Weights of a small mixture-of-experts language model, trained from scratch on English Wikipedia: 64 SwiGLU neurons an expert.
Below are experts of layer 2 (counted from 0) of a mixture-of-experts language model. Rows are named router (the router's row for the expert) and show model dimensions 64-127. Each number is 500 + 25 x the weight over its row's rms, rounded and kept within 0 to 999. Numbers have three digits each.
After each expert's rows: "gets" lists some tokens that make up at least twice as much of what it gets as of all text. This comes from a sample of Wikipedia text that the model never trained on. Tokens count by the router's weight.

# expert 45
router:513533514484485519461506502530474468495523518506472481466538549498527503520514532502477527465506514516479467502478522551467532477518516552503496525509470548535527516514470486530504532523478495
gets: " ", " a", "u", " other", " prov", " inv"

# expert 92
router:498507495484467517475516532517502472502529494526501477469527528466540473508526491503498512481488523555488474514500524544454518479515492532497464524528497524540509541535484473526469518529460472
gets: "-", " M", " K", "S", "C", " S"

# expert 73
router:551509469474481535472527510545500489462503494518461486443560532476538480503525527513495522480492532512477491512469515523503546463522498538488484528508471533530518525555488481499487523519477476
gets: " ", "–", ":", "===", " reg", "/"

# expert 26
router:524497469483486552470512526506510465501512478515476480453528529470523459505523519499483514448481523522455488524451510542481536464524500528479488528523476525533509529550480484517454536538482484
gets: " ", "201", "–", "202", "199", " dec"

# expert 90
router:530521495497460540480562518515513488489539460528468492511517513504492486495519504486479502464487513515470470516456514530456521504545496485484474496518509535519537547520480494533472538519487506
gets: "g", "d", "ch", " d", "ett", "iss"

# expert 87
router:546539481481503534512503521516503463499547479516474423454514518495499488520508505492493527499486512537484470516481516491477518484526489509461473532519427540519525537508472481516477515522481469
gets: "ia", "a", "ation", "land", "ine", "ure"

# expert 75
router:560545504493479529488516544523510457490523517500475472474521530487515482518505494503498518452482503502492482510503541523489526487513503495463479528520465522519529532503477461516476493535497460
gets: "3", "5", "4", "9", "8", " film"

# expert 20
router:531546460495481523484538555537515457480509490511458495467528510500517476530525510483476503494482526559502474491469509524476527474510499529491493507503441534517524532550481470524488520533470485
gets: " in", " of", " for", " with", " on", " to"

# expert 49
router:523539450462495538495528545505508463500516500530467458489530539481533474496540512501493520467477550518504490508489527507462506483522500508497461515483477508519522526529477480519475533532502474
gets: " D", " B", " T", " S", " M", " J"

# expert 21
router:510504482473472497479496540525521491481523471518495485484535514485511497554534528500480500469485511492475452510513528522460540490508505540514458542527484548507509493525481480513471509518484506
gets: "id", "at", "iv", "on", "ar", "it"

# expert 12
router:537547473501484537503544549538516453488514502529471478451531522494519478552532500512488525505489522532506484509498506532464531476504499532469500515499462516490538536546481477524459519546481474
gets: " in", " of", " by", " on", " for", " with"

# expert 31
router:547545478478480526471528541514495445500526499518498484457525519471539501525523513482492500485481513532485496506488512519474504471523491506481479516494457527531521513545478449510463527518489478
gets: ",", ")", " |", "),", ";", " that"

# expert 66
router:548538484500493511490495541498521480475530472503491479472527507493527527522511507494491517476497503524503488494486515523445510479493508519457454526517465543541521551518489485538503509504482485
gets: "-", "9", "0", "2", "4", "8"

# expert 34
router:519505497495482521500507529531525488453530499501473449465525504474505503503525527502478527470498499517480477501475515506470530472516531511483478524525436546511562537513490455510515509528492474
gets: "th", "0", "00", " |", "000", " first"

# expert 52
router:511522465480460549461514553515505453484520478528471472490545511470521485525528506495486524454531544515473472503466504546472523485520475527480483542517480502521514496513503475524486509532477473
gets: "es", "os", " as", "o", "et", "ers"

# expert 38
router:506505472467464527469526519512513481490518479536483479486528515481546460508523529466457492481484519521501463522509520537485493487542520537479512531509513527515516515515466480529479492518491463
gets: "c", "k", "b", "g", "m", "ak"

# expert 36
router:479508486498467521472504519497512485471556465530491495484546529467509455500533518500479486492503507532491481497466521503498517461513463520498482512496489515506524492506490483535482517523505475
gets: "r", "am", "y", "ir", "l", "im"

# expert 74
router:501554494482483526483526549533510482493517497531461482466533550480524466548516512463463519478468541535491465520476542517478515490531517512471477531520459521511528519550473496521517516513493485
gets: " the", " of", " The", "'s", "The", " his"

# expert 63
router:508521482490474543492560509534536452489516483514481458507497536479517483502537512486470542493491516514492449514473498518490512484518482494476464515494469537536505506507488484527499509516499473
gets: " R", " C", " P", " c", " G", "C"

# expert 28
router:531530491474467519487523511521512464499555502535471471475541489472537489535539518489483489478496496513497470468473518498473530494537510521472480512515491523557529523534489488531486505507461454
gets: " |", " to", " He", " he", " con", " e"

# expert 48
router:514534464478476506463533518515490493501537479527478494496545525473520463511525504483467494470489547512498491496462515552464545457527487511504461541499482490523518495533465500515480531546491465
gets: "e", "ra", "o", "em", "n", "m"

# expert 18
router:519503479495470522496499502530529472486500480524470492514511536471542493537554514493485506470489497535474450528476501516483546500531499521541470538516481500539513538535464483532477530518465521
gets: " g", " st", " G", " ar", " Ar", " E"

# expert 22
router:506512467462454506481530509507494466467552504524471467484508526462522503515501500497448531491477524497506454520478517502484525475521482525484464516496474512533515537545484497528504499529470504
gets: " L", " p", " M", " l", " P", " m"

# expert 67
router:507564466493489527477511509518521494482542512556456470477495508506523482527552516494469522492490524542507482481470506507462527501532507515485476516515463513521544496497482480507480533510482481
gets: "a", "i", "y", "o", "an", "ar"

# expert 68
router:526540478472479512503529561509508468492526500543499461480510518474532470541513524518469499482492508539511441501491526525497507475523502527492479531470464511530531526514491494498479524534492479
gets: "1", "2", "3", "4", "6", "7"

# expert 81
router:547568479497479531476522496508490454480527489520493470457533541448532482500516505465479513487489507525505485509490522523491508476511503507517469525506460511549537531531486497521498521550490491
gets: ".\n\n", "\n\n", "\n", " |\n", ".\n", "."

# expert 41
router:517543485461502524466525513542503498489531531527474471487502541497525464532519488475491502482503496533485479513473556516468538495516513526493462542520456516526543537550484512540492513511493495
gets: "|", "\n", "-", " |\n", ")\n", " the"

# expert 7
router:531541505472473524509538550548504490470497512533482439455518532489513475523519516487460520464488526504486468521475548528469551483541502531494479528515456508530541505511475488514510505531496478
gets: " the", " a", "'s", " The", "ing", " his"

# expert 13
router:493535471486473504488534513506512457479525472527476483477515532489534450517519508493481504496506535516500491517474522520459503488506498523493473524487479526548530559529478489522469514527474460
gets: " B", " C", " Ch", " L", " H", " G"

# expert 46
router:550521469484454528461521512512504475486512490530495467459521506469520489521527507492508513479525509537465465497478529521476517481523489514500452501503463504512519539535474481509499525555470489
gets: " (", " \"", "\n", "\n\n", " |\n", ")\n"

# expert 10
router:538559503491469524479500517541494466489521505529473435489517523453504508517523513482476548471486513522512476523482538518456526497510503515478474555518457537512529524497490462511454516508480497
gets: "a", "i", "an", "o", "7", "5"

# expert 25
router:541525483481461537466518539540489490476507489530483481471528515475502475510533527503462503452488500508487459528500524519497522487530475557465469562499467522548501526554469491531486543540501486
gets: " ", "ed", "ated", "ted", "–", "ive"

# expert 56
router:540547482463471519481503548514502464490528479513472459493527491485517506500513490477480512457495523505488501502453525528472502445539492514494485518508440509525501516501499482520499535552498465
gets: "s", "ers", "es", "ies", "les", "ors"

# expert 3
router:527571489511478537486537523523509485501491497501484471477511532493539483529526516525498489509472517533496475549502513506474511523522498542476470548510458525507504502514490491531478534529492476
gets: "ing", "ation", "e", "ion", "y", "is"

# expert 23
router:513528458471451518466521539522483475487509495523455452471518509502516491527513513506465491456491510531511478494458507497475518491537500498495470495517440550536518541529486457511498504522460498
gets: " as", "\"", "an", "son", "man", " John"

# expert 11
router:524538477473470512504514536538521450467503503541486488453537524469545500525521529480482519478478530522480491499486513531475514467528498506475491505518461522527530525545474485514482516519482460
gets: ",", " and", " or", " &", "),", ";"

# expert 70
router:521518479497457526479513536523499470496526501508469473487512546448536497511508485534492509473506487517517469499496531539480518460518495533492452548492459533509555515519490493503478517551484468
gets: "\n", " ", ")\n", "0", "==\n", "um"

# expert 91
router:527508454488485527470508535528497461500515496509484502472519541475524459513537509502470495442496515510466485527464528510485503479514491537484477531521461518537513509566497456524475522545494499
gets: ":", " |", "|", ".", " –", ","

# expert 44
router:524534486475486513479548515518529484482529482519477464483543524487532448525503531517506495479511518507477489503453525524498527506540512524503487523475476557510531529541466465525500518536472489
gets: " was", " is", " be", " he", " were", "ly"

# expert 1
router:521522479480482504452515512499501491501520502517465496492533526487512479519507518490483513460482517514492478519482518507475547456525480534485474540483465531520526518532480485503499535543458478
gets: " m", "0", " l", " w", " h", "v"

# expert 57
router:501521464491477510444529516522503478492507474508471502485531529473531452531533524479482501491510552526476494500477523542481523463532476526514453524516493512520528523555488493542492533531475493
gets: "e", "re", ".", "y", "a", "i"

# expert 50
router:526502460503477533480512520494537496465524513540473469480519530472540482548507491509480505493482511533462477513466507487484540468511524519491476543491441539492502508521472492535448550519488469
gets: "200", "y", "1", "st", "2", "b"

# expert 62
router:503492486505483517488512517523511485483510472510476489478503523499529479514523524490489509486494509513489444535486507548492543468531487518504459508496505499529547501517475469509474515522492472
gets: "r", "ar", "it", "l", "ur", "g"

# expert 93
router:541492490489496522492521498529503475476531508537489487479519564459511476535526517495523491473473499518469469525485531524475513485523500536482490521483486541506511522529447463491508519503469468
gets: "ell", "g", "old", "ail", "ig", " d"

# expert 35
router:509526483489478512477523520516528481461528484514489472496544529471539469520536524477464527468518532519480480509499554504462511459553506514478485545491486489517532549520500468512480525551460491
gets: " s", " b", " w", " h", "h", " f"

# expert 14
router:501530495486463530484553539521517481486534491534490474470506533466517487526503505493483527469497525497487471497473537528464505484532521532461472528514471520543532548524484441523474509526470461
gets: ".", ",", " |", "ic", " R", " The"

# expert 27
router:518540464464451506511515524516518456487521505513477473476533526499552491528515526474474496496478512527499474524489526522459515478526489529469483523489488545528504527540469474526468530546487482
gets: "0", "9", "6", "2", "5", "8"

# expert 86
router:522506468462478512503537526508518475474507507541459461492521537451518457528518521465507541473481524511515482497472513517468499471516506529484487518501476498532555508510493473492473516528494481
gets: " st", " St", " n", " N", " d", " a"

# expert 72
router:518512499489480507477554502509507471484554480521467461485517536477514459538544507489485534473484529508454465511493551498491515453505486534504466532506487532507512513508490479515492517523507466
gets: "ic", "ent", "ist", "our", " ex", "est"

# expert 33
router:520555483481477535459526497511490472485535490521471464468532506482516482533506505510455536497535522525490496544490527501476512467511496531479465536499466530510515531502495483493456502535503492
gets: "s", "as", " |\n", " is", "}", "es"

# expert 9
router:527563475461468514459501516513523468490497483527482481465508508476509468524501530499479503494510527513463456518480510534500525485523484519504449516505460535506514530541492468528499536535472507
gets: " and", "ly", "-", "0", " de", " or"

# expert 55
router:502542463478455531464530523518485472491534504524491505473511524473543514533516538494482508475480522515500474506483539522445548496551480525475443526509486514537514501521492465500504539513504497
gets: "a", "in", "al", "i", "at", "n"

# expert 84
router:512524458466488530451532539551521489499521498518462495480518522467527470510520529475515516483499527513501455502464501498447518451521503530514469534500469528512511553566496485533484499515477504
gets: " the", " |", "|", " in", "-", " In"

# expert 15
router:516546465496463508485511530519512443460517473559473480450543522472516503528516492478472510471484521535500488519505516521491515466520506523465497509510453520521515541526485478532505536533473489
gets: ".", "\"", ")", ").", "\".", ".\""

# expert 80
router:500511484473498497482517486537520481494518475537485499475506537484509474542533501487473519443493547505498476481484506511459524471536493536517482525512474543547511524512485492499485519512498452
gets: " O", " pro", "-", "ro", "op", "ap"

# expert 71
router:511546466490472485448492538517508468487509496537487469484519530471515476550528510496476503478507535518475473503474539518456520492522492500487483534519461546503540526518496496496479554530495509
gets: "er", "a", "on", " A", "an", "en"

# expert 85
router:570542500479477536497535536515523469465519503530468430472490522462516491524510497491482512459500520495490480519437512528487512473527494516520485519480478534494513523516481471516496528528482467
gets: " that", " had", " has", " have", " which", " would"

# expert 47
router:528536478464476533477527529518498483492536509526483479453501516476536443529540496483491491479493541520482468500489551506485509449527514532507473541512456517491540518540466502520485517529480518
gets: " the", " a", " his", " an", " The", " her"

# expert 89
router:516537468487469525499529533504500454467529494538459472490522539481523461502510523512472506471503529507472460505490532524469514465546507523492485500497486517530505537558480495531481515534489466
gets: " T", " P", " D", " p", " v", " V"